Below are experts of layer 4 (counted from 0) of a mixture-of-experts language model. Rows are named router (the router's row for the expert), gate (a neuron's input weights, with its number), up (a neuron's input weights, with its number) and show model dimensions 128-191. Each number is 500 + 50 x the weight over its row's rms, rounded and kept within 0 to 999. Numbers have three digits each.
After each expert's rows: a language model's description of what the expert responds to; "mostly gets" lists some tokens that are sent to it at least half of the time. This comes from a sample of Wikipedia text that the model never trained on.

# expert 55
router:481557491550567492441461583482480563497544508520524553430510445542508494507545515556440492544406426595507479459475493475570506510527508516456557510428538440494495466531532454594491550547471558
gate0:555597531504555483499375519492571569538525477447502488526590487496510491428530493483551562504442547595517464595516532532531554487502474528448555503458446541589512482414515542541549535473567630
up0:498537469464459550531542498496501559524470499453490532473606564544411402466441425480557409493391451469415384435488520513457502426474531490465475491501454474430462501441458502453409535510531611
gate1:516476371435549494476442520471544522408591513523512437548438529470489450496434555551486553474544555540464465481452482452541576508517508582545427524521504551607542474588529546470458598536463497
up1:482431492545574478495507498506507475479471571468472555485484522482560530522470421490481446470566443423531477434525496521511440513472475419421598500480608490517617445524461473470564482504530456
gate2:532500476440568405470543487442455447553552520573475572471471493504469471433416549503488471569569476494488464488542570475499599502573362557579478510422536538512538476544495565520546506494549533
up2:387479523528523403550438513485478573488478464470432474444549422427552581504548604618507461457543530502451474443506507506512416541454488546454453510489464490473426548430475502496474514479537459
gate3:480593470592547620490529465486509501373567513518518525501474379546496484460507465519475551500516484472457483509474438510521485577512462507530476555468487550492381513559449445387492510464444545
up3:465490455489437489478497493505514644482457474400491502386457517475422488491452499483539519605426432455522507433436453562525355422490530507446511494557511477513529553530459546577508512557584497
gate4:457424455563410509495550466510442551538452499478425451422477527599443462514610404541594563386527403513525480438478538419515465556486519510512403517517544510525473396457563437490493477507481488
up4:497495436400480445539543544487493543509477439550576585469371495487657460497603446503491490451550523497544483531461572545519626477531523394495424526529523516442488434420558424420434329450617432
It responds to: Doubled or clustered consonant pieces inside words, such as ss in Bessin, tt in gutted, ck in Bracket, ng in Scavenger.
mostly gets: "ss", "ck", "tt", "ff", "all", "art"

# expert 56
router:482489369492542503498502512575481466538578451487542490474501507524531501534526389533491549567482436537500549497493572529495412456439487519449554502522394480435518451538520439462568461460438561
gate0:511434540517431539442523493492487512581545435431406506473534514541514427531469531424477534578521558509575529503476495553530515522508567562468513520445447468553439452499484478550586446524504530
up0:497451563528465405437596498465522554502546458447470537489465520513515464423547477504489481476452438441469481499398460527485452457490548531450563482481530476437464528569474528396540436509541470
gate1:442414489522534468400472531475483478586515522560499573547489504540499503505504495526469458504510480609482485544401399550554406418551571452531458474550474464466484533435502448419604479472527501
up1:558509515455491534485622558517597413564490574570478454562517402511540590503493495454496502496440535568465525510485507499507465492489471553477506576444543518497523431508460529537481489516391479
gate2:485520510543495471521559477493451472420464522504526510519474440493421505494541469419459521600449415517413499524417449570451607420577554562500623472495463521586474480434530478531613510459548480
up2:545530448420438445495537459505580449548499578480442563498504530519474510465597572563450511474484528492512443541494542616545514529537469533559524506472588467523483484528471450370501477443451506
gate3:434514383445437473568593439550491539491518563424531409510480524619503522511509474405488497548507479530490502564481576478519547578391488378515475473562502531500510499594453490553491499502451540
up3:487418610474559450435456480552487470541531495498481492550474513436563571482477507521507479552537489438562504457444422503519411506521551510493475616473474542493488499452551470450535383471421551
gate4:513539466450572456463515426552532478564478479461483491494549350471526545464504504543488515468418426464482559488559502416487575426536501551481500535524471508554518441505521522554439464486576548
up4:536556470553561548459481488516444482500487521422480484497538484491565506517463523513548503500556454540524533437487626452374545416498498493524499498528445480461462477631549461555503518571504438
It responds to: Colons after infobox field labels, dashes in results and race text, and born in lists: "Directed by: Vikas Bahl", "Firing order: 1,4,3".
mostly gets: " –", " —", " New", "′", " ·", ":"

# expert 32
router:560509448484529583481580546494438563495543484474532547482550447514452464518546431499468511530525550510461501408526579485518487462600485589492568493555490529472552380489539426491538484449470572
gate0:483529595396539465439493579504484468494580488583471370449574549494398519478504533488614445560557489448401526536445471601491479545507538447401538504446508557440455479512539532482454520554467526
up0:486548467487518457424504453495481538459508513550451478460396502539492472520468503533493416410435484542470423445448535446478489422456528504511535495513415420501544517497443538629464482459412456
gate1:517455476499556535464497511385528513485465469516591456434510470465459522561521544544550466473405471481522377398531520523501505505547520533483526431513506450470438444473522457544465549480439523
up1:495441510517447467505521484488466543421486554482453552517515461438453478534583434411538548491546391530537525519482468490477514526463428489503490505485451580507508479479508541511556484550479511
gate2:561393473469554505471406520409509551531545515564610543372454531491459414473546509538511522476518493448516455466527502562581446483538417477513511531523476441418573518562610413640549465484445466
up2:523507526507508415507460575463458575550486476411520468506484490490568469549461469584423541414546480550546506536438441504403467426447487441495565480461528510547552489614507443581533519533611426
gate3:567514511523478608516440394550519520416517503521538659419571511640488383474543498559499573485571520418494427461443386538411467462513423549478365449499446488502415454532525498478356494550478504
up3:512509605445505493534602443447513457524457523506493494592491592495565460445504548489548490543526451522473512469509458441515501457547475533494488484512490463516511501459532509496553449531457406
gate4:441481501371510518454519514464529477497503476413531440543548517517488559515560594502464464500516478546564490468427489531472487379473440520560545509414475469548505516479516464468532557520490424
up4:428459511562474528488373474429466491558505589502493532427420496583489401496493518529514570530460448573558480452490481466496468452557483491486600503475558533542464498465513554486461519474514494
It responds to: Single vowels and short pieces inside non-English words and names, plus Romance particles like de, La, Le: "geňeşligi", "Crișul", "Museo de Arte".
mostly gets: " de", " La", " Le", " e", " Se", " Me"

# expert 57
router:557587379524526549516535553535473552581507518487531553449519501500492490547555526562451497530467505534499575455454579384526465412436372552482523502448567496472542453504492517530522427463414487
gate5:480512508446498468542466444588549541468541492448470494482481546493427408530565526539585466480412469569506489581511493532580465526421554523483486535405458607490488470516439368534395505564449512
up5:521577506549456459478485512484513542500520497469403472520517577536449431397518438380484461500482436493452543488402539491576456566520608501585515503481458531536456469483431488492517456452517561
gate6:532486505550617490544526489646524524603450424596425489448506483437438500530483488558582556498414515539581503467529450479525489488465560453516421522443553450594536472521534501496508456495375528
up6:577518460474439509606526522493527496435491481489515470544572513562472579545484628474505505409431478539491512584550525425611458472456473421520464556512563503536401474485534555601497512470444502
gate7:604574500534530576404492398459448508476425539432474647430415502433437526489504540554468483524502496480448429511404555511582511402530511580487536480518544406519446540446535497494549426504518418
up7:516503520503567554538468438484502544482453422412562532450450563474508601519489547592519445423486416510415462472504504557501519557492522484484586528519493526485438534611627439477639553520475406
gate8:515545525432573406493546487495539429496542506444462416517491546491543481423552461512475464472522497490511493453432571566544439540500575447464604472453435472593440480500504507520472515544464484
up8:580471649473460558401451458482484577436443539306484475541547441593441505488468514497559478523491430492437488600575502403437554522488525474555524415456479545481455481476476492530386552508494444
gate9:464590581515447536472481470594474520513491490454601438454469574528535462433488524581485486507523495557433441416476419539477485595467496494439424413499553444493406435515412455493461441392529512
up9:482457577514447498542481539501529487547602551471435471537527514449463524520520457603555490607526474504502537522430480456491523514489483505470523458453497577477511574501488521536491389492427506
It responds to: Plural suffixes and plural nouns, mainly -s, -es, -ions, -ors, as in graphs, episodes, provinces, members, sources.
mostly gets: " members", "ons", "ations", "ors", "ities", "ions"

# expert 44
router:455497473469549453443453529577531515530539483397386494469495528503502487570544450538486569556428499514534564452418395502459482445566511534548505541499574402460494430508526469506526410521555492
gate0:448527519470593466576448522468516545545488468581539502499477471465472643418478425533524520614347457498410525461522439461531520487491531487508504556551542443533494532469507449446460630570483462
up0:517516469499521424387438564485417450487494463486493495465483568582415495595491500458562423487524590510534417489486499464534592481558453511427511519477491532565568512590457467484498552395518537
gate1:521467520540510496464444548503577479423532459448499510523489503472427540502484478529539469639469412478541461536495541499493472412474433514403469559475534452561439505496441470526464519529415457
up1:442420438524516573402384411532415546541416516536601505476609463478435421514420497486429535431502515438510491353449490524518450562570497505445463509495501555475502477497616479502529466470575521
gate2:507521537511437436430422540531565398487434470447489518446491477524442452413523401575462514465547455522501570498442548434536483589491535464553530444463542598572535450488520510561430448459464554
up2:523487468472540544458511470452480535533557481388543485576504448530565549474471460569550616505569543450452554527428560447483513563481447524509543431516506511482537497540467514471526448552541518
gate3:491464464566526572525477437541534540508570493451406518518408457465498343386539503538426473465430445431439582502529521488573457504481537496542484533527582504553443533556491500557539487595603563
up3:487517579538489474472512455385464578563535444551497543508513565454487474458489437618474623500449494493466566501494501587551555416529623448507446558468469504552463407439527542486472429488580460
gate4:405560429472418467471496488426602541497457526379506569535455484461594355505440545528537472517596537505570472467456452488477500482531540498528581548548603449413497530526569494501451545482414404
up4:512554479502441510462570416417521486487578503400489567440508527463545359487461437535529495592481511579587516440507381488480495578422568493481590486448529424406551400457610472459521491538530453
It responds to: Consonant-vowel syllables such as la, vi, na, ju in the middle of English and foreign words: "conflagration", "previously", "injuries".
mostly gets: " Ti", " mo", "ua", " ra", "ru", " gra"

# expert 16
router:420495469555531418499497604530469556445520458487516512419509498549510466520557474502461502472461508533565555428504529476538452380552525547459573513475505366454511457528591522613494454465458582
gate0:540425542573509475417505530466460499488386388585544536477450500539487501546509516476544551547498479529567480442501526513482488572519426533496531459585502484520466463487509539490509586539536474
up0:522466469553489517466515541556553435537422465531457608473500544575574529456567518474546509459382488395459543413590509539358414566576424531485478580494497485560491513452624553513507472562455465
gate1:489450524537472469550475453426531480484487494550496480493537470522522513520616529571473476465492484448445452408588514415532514478568426517480562508569362447480441524523382487506465470494522424
up1:572633436525456505547515443582486460581534527510488526448445571500647560512484484522481517420459533468517474477607499525483476526500431426462546526456480461544438540431540437567387457536540483
gate2:473501498600429482459435550543492488404543600525548567459531502420548473561432637549503538428517508571451483471435582558559520474609520498478543503445570507421517474522491404569496463559424401
up2:536452448611430447478443497471630513483528563508446413476564465431448540466458533487520499425537460498408484503493563535564518514526447500530558484489508527513527503626541485446503463461533434
gate3:476569503455404485518551513448516541497489430474497514541537443552455437480499463515474494531513611508547532476428585452482443503532446463534389512438511482450577501531536518477580450481477524
up3:499501513467561485519433531435526592415495539521485524480378592499537425511514561551464435562550528450398671442584563519551513526469537473579523428500531418442518507594489528554516527558555566
gate4:517480498538550454445544404515419602514464518509477476555513507478486494573481486512486501534539519528594513515570418536531519481515476480508373588516539538406554529479513499558602468491507510
up4:504449451564533552552516473473407498479494497573443499367513497415349495454477478523508554522440577584487497469549475440446481538492544404452517495477465495525490560508502462552534577516577488
It responds to: First short syllable pieces of split names and rare words, often in species or genus texts, such as Ter-gi, sal-ivary, bi-otherapeutics.
mostly gets: " Am", " Cha", " Di", "gi", " Bi", " Ni"

# expert 46
router:538508497535478528495597520549485512568527406439501556391548445538427474568539454529431569542467543475485568496405580475542476461530429501464538559448453486498554419527567365550509472454425549
gate5:565474532534557469495442518494396526541591422531540454484536485583470457429536543444573431584460549469493505487659489442502459499507513459553452556480453516512520458525523438516503427433500501
up5:571511512569541538522558472478433475500533460514497538556502470487536542525387445394542443551428546433571530456554525393628478490532472492556534463446534517489455484457555451496431468503450437
gate6:514455486468519513617496535559489487455494428506563473461535539564530468557438524452415541522538475608407553485470419491482586487415484480531490544448474574617433499507579516542472593570564460
up6:462534459463567450487406498439540450569631618449459477504549543557425487543524468404444491496459446471529458531619563437417571506481570440481496548482447528440468514481500472544567498482502513
gate7:533497510491551507392590494531490559485477469471455434468515553561532490459472523481453436476408510446498521428468509479529384548538451525421477550633513518584542560583441468472517540501416557
up7:614501444564438508446515476527493465461523532527594508445512519598536459496569558534441460577483487522467593436473533473568482548569510558458404512533461543643527591563484525455518546490431497
gate8:526493483490489530511557514479475514523540512439495543528479455616556521465442467424555515509490497478474490571543513481492442466497582489531456552493418567557426395496476277486453506561412520
up8:570496463563474473397670515417484628456401525588571452605559494431484493576461434490444495362432517627496462509483469462570448476507486454374474479447489467494547420546487588415443561541475509
gate9:604468501517460539494550421470496418515590486458513434483459502480550535543487447502448564502573538549467465539489524504536491463665428470571504549498520493513578483542491470563481443475565557
up9:484558470523463468526473491465402528537559564495458434512514507519521523422493586464517515569596461505498418549483442480484539529460440393500489486531442503501524458559466507532420421472435540
It responds to: Number words and digits counting things or inside figures, such as two, twenty, several, many, the digits of 10,376 or 104.
mostly gets: " two", " three", " All", " several", " four", " many"

# expert 41
router:518553528511544565499512562537535492478580471491464504504547456621482479601524422527472508564485573548492504370382481444446485521533444523419588551495517473473533524595534453583487462459451528
gate1:565466460509556467506507512384453464561471507456467396457491574498464587583526416479530500398504520523411463501534478492534474400524488345433553518628435501552444507455431467537465490441456629
up1:654481505492502499519551446533516451527410508545438453517427546512482551428456508501506462514519525463530422443484469520510470430500527448515409455502457485533436521416535565439479587428532474
gate2:572506580461505554519522506565586433489504441462557494405417402468543490455528532508460506560583413510391540610427453450481521503534408513433477500472545466499575550574503535597582465443520534
up2:491615553469507469474472473556483528568510533441536539523493515486508539572523564534436483512534432486553487458429514572507425438644527549475489496481486468543477500456428521561516402520503523
gate3:558538572514470517467469523485488470489431531523519507450539503436548484454557535550534492472523448411464570473547484453454459529427562551498519526526485536518397575528462519495579533513547488
up3:654537517538480543500523537487525529501437530518483524516536496509484475423512433447431546589562521522423540509525474510484409616511552565557532460493516556482405499553536448509541531560530500
gate4:504632542411534445537512445423509422498493579440513474488550491582474435456419516503465498501508518565554515493490584621407542477462484480564556485430563461568494492515491488488489466533549532
up4:568531466487462472444567462432642508507558518480421460503528494546561441471442489501460567532502466552521540506465536531494532589481463515546405467501486496611544542537426547491431522471507488
gate5:504515598469431509446391473432443511494493449498424381522531419515398551543498584496566480478530571491446577502415491462551420540492515534501568562513426572528474507494591446514427559475545522
up5:506540507541455463488487451484539598500576453623491473515477561495554529477509424440450523466603474578484591525462480454455455550629418495397477429542425465510446577584472469446476465450479488
It responds to: The word of after a noun, and quantifiers or determiners such as other, more, most, some, both, many, several.
mostly gets: " more", " most", " some", " both", " other", " these"

# expert 59
router:534539439461530532488668545574487553536583493393485485445519449493480419558566372497461630534503453447558540487438435513500352458510534517486504583513490552404510471575554442537555490474510475
gate0:504581478508463566430488533511451368521493538462401512475502523440600410471521511572481529365523513504382501495511557483465582528522494453549449494605509563500492513500468531515527522513501387
up0:617526441515539469489470565505563464527564493478500520529479417504593457567500548551447541520515511412417549489462498545441501542488481494627498467459466498461599434519504533439629542514484502
gate1:525486496472494557471516504508547537576563562428515525578434589483506541521515537540511477493510535477539589598527555578577566557428562539467555548469496564523502538550545444517493556433496498
up1:462580513517427433498534524492539520445550448539450566606558561514440528412497453538446581529492498502568469461480498514502510511507557470456435467473445467542428508472467456499490495423521382
gate2:431575537551597426504573525509601526471542441535588573405497482516596504498480442474498467600561500483447516516544423496547516381511474590496534527567520487481447491451523523448585478501586503
up2:521471513408559601442422449550486471463413437592453493532486484602530498463577618471534449428437545588466456500450607452503536550497541529593375518516454567512494467529513511539492525495442513
gate3:515486535463514543535522496497538493424486547472431501497528490575577521645444445551450519337505447579482494495430653417422549532627501418586530530538545434541445374484532525548547530499408462
up3:532505561493453597578545438495533539495506488427552484560535538527491404501522577471510528516602505531439402339519512430602522546450483533415494489489545507480510503463589508477521398469442554
gate4:461620548513513472511500484535547429484546575501568512532508424542461457493508537546529476585446458442452451441539508446550556426456501437529613574518624588480557458493543463522525535383461554
up4:563483576596432456458467517473419422515492521507453508481593499576502545471352445523502505416547570581551465477594459506454513602493533393491420407465418498597489556491496552519546556510439464
It responds to: Hyphens inside compound words like ready-to-eat, fare-free, All-Big Ten, and opening quote marks before titles, plus prefixes un, inter.
mostly gets: " \"", " inter", " un", " '", " So", " Un"

# expert 13
router:502529423474553535483576554561482509592547478438480540421540478550498519561526427532443546539424573510505551460470590464531424414431430625463550561468466496421573451554541490566568477496445533
gate0:477510580562402498519453470493524550549511487511587573587551518492431481460543498374554574510497387494477430512564554564397419489501521529562548545509437479478570500510559577499580396621504537
up0:614464528530507537470495502471545579527537548496460514542506535512486551590515513516508426513467438482493645513513578506544499487549492528471521451536398457529511510442406519479399534532497533
gate1:599611591483391535442504475473540480518535355502518512473613492483455485502460456523517579410462534516368543521559481509483397500576478392512484518458482539509518516530514570474541495491498480
up1:434501494500402596482506525527471494598499468484459470466531546515551490485528466508499500593565443391539405500584575562460528531441539485414560436562502489485510435608592490409517492541517469
gate2:509528509485538438483448524538491523429488417437451564423500525561464532564560502582421561518484489550526434440500532505495603530574503446425555479503577573489554520546411503488471524490428431
up2:497466491455511530492482509463581454515479465657458499564551541541528596459508523476539569520531447444500565565494495474572608488507460449549516412522388487526525513392447473461510534578452596
gate3:521440500484528594476482491529517451527461530507570473449468568517538438455534456433530607500397602487562532544434550435462403614558468523544473436551539595557535562479584470509566503532467468
up3:421426565491484520556423526526507588393504553557618475497568542416502504485420492510479559588492539477473474548523463488537456508529483462520522615563400451478506539489533534552481447488494540
gate4:532494408483509494457493494479433577523542529450520561486601547514542540482575440452508524555426495480452423464532501458527508530457526490471412557551534488447527516574496536519423576544478546
up4:495462570545503498549514463500512449514600455471515478522542465538540544461636505514501552443508531495478507419552371458505538497548550468450492501448546543475423493440458509461539558445520421
It responds to: Tokens inside election and statistics tables, especially votes after Total or Informal, percent signs, closing parentheses and numbers.
mostly gets: "%", " votes", " DF", " money", " none", " Turnout"

# expert 12
router:520512455420515548433573570624450532512528510456511560399524486568446416566569454523512559595471499450561576507518515484564429470420455498385549538409541440504571455470529489585519475434512546
gate6:483552556435482593537568555518471396544525595493455489543530492590438476574536476392468507521507499433450522476530500471455493539479469538507586507468461426508544495485524505583552476547570516
up6:514479433493574472552523623601465455526482468483529571466548545459528441497423483441505551425551500480513608564482496406460475528515425502467502492409520366563501568490502494564497397404419549
gate7:442443465478412434503446475498471486507493527521541551494484488498544449591471511537512580606463463505578454483523495505514428523485465509467505486537552448423427476542591462518534496529470533
up7:396546501505584490488500434566552499472511500477487492517500502416471484478549503638514415528515474575501554463462485568490497602482455477454504554441494453508516501593519531458530480492527540
gate8:574489545500426480507462500465536535459500556539500475472457456485402508525511455542489555442478461548531473457529434408469463400577453540491521572537516524494476445509529509465493445475455506
up8:510597465479561546470359535475448531444522616501439563524493504458486510498473526524457493518446508545465496501502521461575509597498538491428516512540411519456479526458515511570430462510615506
gate9:505474430466505410499502467500439517501559510395480523586550506536482529510476438429564598514523549458533467405542401475549452474507457459512458463516503438478449427478596519522514543533494547
up9:467479479567489381564538450463451472575601531473426461467523459417495525502489538529434494453483470583525446560542501457424472532524556470571481567441539491471485535550465468475453495479620545
gate10:567478501545451467474531441486427506524526492530468567560486463546458599492504514458565507520535519435424435546458559478559444422570527483394380510474467578481577428449518539529476447491491547
up10:499559461472491526541571499550464484479491499490593445416532479463458519498493482548453503524539486470552478584430445491474570618446498506506576426561486507528488501604559495509519552464522490
It responds to: Single digits in numbers, decimals and table stats, plus mid-word syllables like ma, mi in names (Tolmachev, Selma).
mostly gets: "ma", "ai", "ram", "3", "2", " Yes"

# expert 15
router:588492384576529537451452538495526534493546396539469586444544464543549496516482527607462507471483521522577522437484509479468471462464422532456503523510575497526627448512550467483490553434413555
gate0:522546510353477541380479409417535470514509524575454468558477500591535481419560508485539477591460597522507603538570533497512428574504452548493525479531431480453572560462432592471446455573540461
up0:452565495503560572529545460578519453430452594497459552503570508507578409540444495573552411518453511474518485480597524468446543479493462418590570425524546516469474560457479491571482561563513495
gate1:600474485537480500492558478515495591453576448608382542406514537478457570463468471564544449495420557470458479516561661482461506511491460482585475528524572479524467423540496481445509522530446413
up1:566513594531559492546628557491578491557381518446494563454523547462499524525528528487497567511589398576450478424433461489529493569512450527451521469530464496519451496540454485518522533512447496
gate2:479518448507509616418557511472462500514512487548531515528424528469534523500498454485454512450541451508462474585444513463456477391539579483439499466495505563468535437529448561468485568527471453
up2:552565463488524511531389504517436514522502498425448503457486426522500527505518575577504486514550497428461472519608545480529533517487510536543481439562521436599543452498413519499506529473516514
gate3:504463470530555444527488501503421475495583520540542522501554512492505525478497451519621481566486463619560491552609525532521517477569458515386477540492462599491455393490549587520433538465495463
up3:494537594521481481522479492391499459512487530525472444523529485526460488509505507473411489467530529527381461525430561561404443466443576474405476471533574509478481532546427462413537536524492569
gate4:477500550453501452490506470499496503426485483506420479550510520439407513492455377512495521389530392502533536412461472505554490524404487420504548473476457559452447434560459492471564504463463531
up4:532497538501459464498513503435525393443532509432520551438444512423476589522493444527504531440447431452504511487551484570516560472467496494438609460448508441503431443553485511521450625459429402
It responds to: Final word pieces ending nouns and gerunds, such as -ing, -y, -ion, -ment, -ity, -age, as in anxiety, salvage, inclusion.
mostly gets: "ting", "ity", "ling", "age", "ment", "ology"

# expert 25
router:440495419502478569529542561549403493513556453402491534487533558515553507563526506456471526537402574564562501474512526454502378484438469593378510503458451431470564436479500488522546489469438453
gate0:541527455459495524481566388554558505482497521357667556630564454522459487537493530437457546534480473524581414399527506502471549517499541468539404466475505584554427578416500480523508495518473503
up0:492481593533560485373497439435509416495520519425468408496553502464545383458466517377454548517550487534559527547410526574479495468604594487535523479495426484437522567412487484471450547470375449
gate1:541481510501578438473453548457476384543560478435527526538483378532486439328526449542435472522445516466521536573462577457527458456481432513556435577492544520547484473580502507512561475502488561
up1:573540490543500508487454464474430474499453497365510582475514473458599521494472588519459461479532584471555496542498550498547476517554565468445525471442404435474472410510552464479482491489502413
gate2:522491542535466578519481566477491533537505510436514467490523506483513552522530561451384443440494488571555549619423427475524531485481490410602399601451501548415564510444462455468552443492599553
up2:483517593529561439450518492488431519538431497533551537521520570474542512500500509481497455532459527581563432567458491502474484469542437528468511523560508444438471595532509479519531459576554552
gate3:453449531481409506517564540539494489423526445490526536537508610604505572438437500480460546539535433532633452421447494507472476492479454495575473469428484486485490509464468458640528510494434465
up3:484497543477526429443534483416557502527550453457442414424487491467489398501518455481521519512530474466511652519561496465580415422434548430520585482492489439508530546496544503572501434494602426
gate4:495487518474433412501362515492506462588472521540496469498534515503553478496630509527485485554469524535530539495499558485569526450440511494472545534485460463572413395482429525486525565545552601
up4:427522402475512554518545443503550496459531439557438498471510527475492500474448552502497462405480485502532503475454520529542492509506451433488461433568503430477491522482444429555511559447538460
It responds to: Short opening or middle syllables of foreign and proper names, such as hi in Hrithik, go in Polygon, El, Go.
mostly gets: "go", "hi", " El", " Go", " We", " Bra"

# expert 1
router:540513483519573493500515585490469504497534518433448494436527445514486449512514433539465579543520505509517522535394547469505536491476523565484634486462513514436574519473581449606551558473502492
gate6:524535519531509483514514544536503509444489565498366426443475595510425478443509516543546579476526511421486482512497482591554546521515507538525535430457476483485486467457560452445650466574494547
up6:459438489525537461422513532535456531421463507524481546516469514543470505532477491519436578444478496546438535543504582528566521562539454548486555495431436588495444463400578458481496441446438540
gate7:463478453502505431471534557611412420452558438491593541477559463445514441557419522447463542525513482537546481579454478528505553518574506497536508496499583569422446542488479397503521451546526494
up7:490540529471499635537494491462465411465529429450428521522507484517505483508442477518457505507446511538557538552514481505462484540473602485459417463527502512557553514527409545505446564482501570
gate8:542485516513441443465524483489492596543464531492492502459515486433501468453567428577416505547547482447467557549495506547438434503525443507412473483453507544435553399550528463531500464472502543
up8:514410551501495412494575546396512538566459521489458563486515513563492503437524534550571526439534526462366487551535484501532397592514536541514494489526506554579578405470567494460506396436552491
gate9:602450532418465477495553530520409517490495513511560464488499552532487523446545480502364516511480465509533530499503463556566457562495475553458460466487464518435512488551472516438603491576503589
up9:504519500496468491524495442397496495481488481432498562448555469458528519479525483389468507502538514477514582499447409537522481431508470520511460588495425486610477578517421587531551550522497470
gate10:454473427528456501443583459476509498502488515578508513547538483434502530448510495492487421471513448541472584527485538370515451553364463498376544558499547495534385470500486590463538493536500484
up10:515466493511412511532389506409479564475571555472530534503485628507476522559548533482467595510464519502454440456587477491435483503538434584499471521547479467494521535575507516469498470514489514
It responds to: Bullet dashes, table pipes and indents at the start of a line in infobox lists and tables, such as - Genre, | 2015–16.
mostly gets: "\n     ", " •", "|"

# expert 20
router:466593469529496518554502577525503590488521506402412537487516499452464382542542486534418552590482561520438578475406480491639402492444487523472481578455575518521531504510501468517558422505428543
gate0:514507495599525442501577477456495491589511477553468486490525510489544501475512494425383443452479539635493473561431432428479468538564462500530463437532547449495488546503438394531519499446512521
up0:490553553499517461551529457460448511449524474503484605393464489517483564517463432483470520488387518440426556482397507569547522495539469453542562462596546447516539501532491473482442466525378507
gate1:397440539557569510479451599402487509453454462472441526435526567508532510628621495490594420550551487455532445457507537533544572535496428458505592531504535484457402510437531471474517453395468549
up1:465476515591473520394484606675473434573517474429504422524470616421439462554567562508511440497435465453354497508458528445524507479517478495531491471527509495504535493442491452487518504446530516
gate2:511523517496495450548450451580427463471455491555543454418591525442628473406602454540434522501573505490541470584542576581481519462539505469458477478475594577467566468424382566516444606477420459
up2:503560578437418523472562539449560581469609471438474452543594536430522535563556525420507488471441477588511562592436493506509582550552454497461471460544431550520501516462435478495492465505512380
gate3:488447493492495531541565559543535540498487524433421415464515541552353464549408478486552526562458495479425516564526554540518566511483526519389535468484427460443468558500555414467502568552528539
up3:464499481495582522564527476417554585427480480511383571531519474507551467487437610494460537485480440436373543433569456611500605399542501436603494439548423486443474505513597542435536500483469493
gate4:465499488532626534560467477498494542480563465457491612543525528463588516454462516577508482526460486619494491455492406518445519507445491564403418537484593538555437496487568456454498504511470483
up4:471498522518511482610505516545499403425519466515492449576501530483563497500471444507463436555399453541501523458600428462405481520476566477455485427433481549467590480457509539435473514559552572
It responds to: Pipes and semicolons that separate cells in sports stats and results tables, usually right after a name or team: "Premier League | 11".
mostly gets: " represent", " /", " star"

# expert 31
router:471493467489483524536518519547482537549547461448334475447528489478466435494517499546422546513481505457516529469511418437550477466451463541474520556521501460489551468548522450507512497454379578
gate5:511482451539522462471561488501411601572495576572434567507490421480484462524602512567535528558488562472553537491557500586516540461357475489438552545601509487441582495464508384455456484514525435
up5:520526529424538463545474439514428545417488493449464528503450520634469569536531488562513505518550411507448505425540529498457592490550486550458443577463503459460525471495390525439427528455505421
gate6:459462503459562432453435482481431512488500456470465552448468533518437466519556499495567492382502615498514524335470479517470500492460549506530474459566490544470498447473477485470478552594556505
up6:573495482536553430512494567418491553555444492420620451546545530435452606515560546454475546432562468457542599466520564503486544422544512559449367470443516472644395435465502454473511478480486568
gate7:484413520453494490560516420626489533548496479515479432507458497460507534404501550466535366538522509406336513490477631501484600472515580518565562618439496579533547524459403399536519526541493442
up7:421502482511502549420457538423572519421411501534464549520473579518532364450508539473522443501401482447487474516490557602500503504508561501470561581523504524613533540530602510509506508440474426
gate8:581529520468413465545484381499511515541518522570454489488510474492520547533438499493418539466521547468387438457468445488496544471579449503523545477502511524478483423633529439580498475422416558
up8:528433468523470596498453521459572456553595493510540461506557588532393517520414534532499546486602683492452491467526506433471531453495454560566516384486453497636443583524456489509465511515523537
gate9:556545451499544508395481555537424476471426508510511431452459523538505480487424482501514522531402457563421474459533485456534486499383481550483467510516494419506575535490570600567533525429428484
up9:447478472584437527441591540467492454487458529441502602448469502579492420514512590469374564413518489503537520531456514485563549452536517457535426416526482456537527427509478330454504482455524590
It responds to: Final pieces of place and taxon names and place nouns, such as -ville, River, Street, Creek, and -da in family Liomopteridae.
mostly gets: "ville", " River", " Street", " Road", "way", " Lake"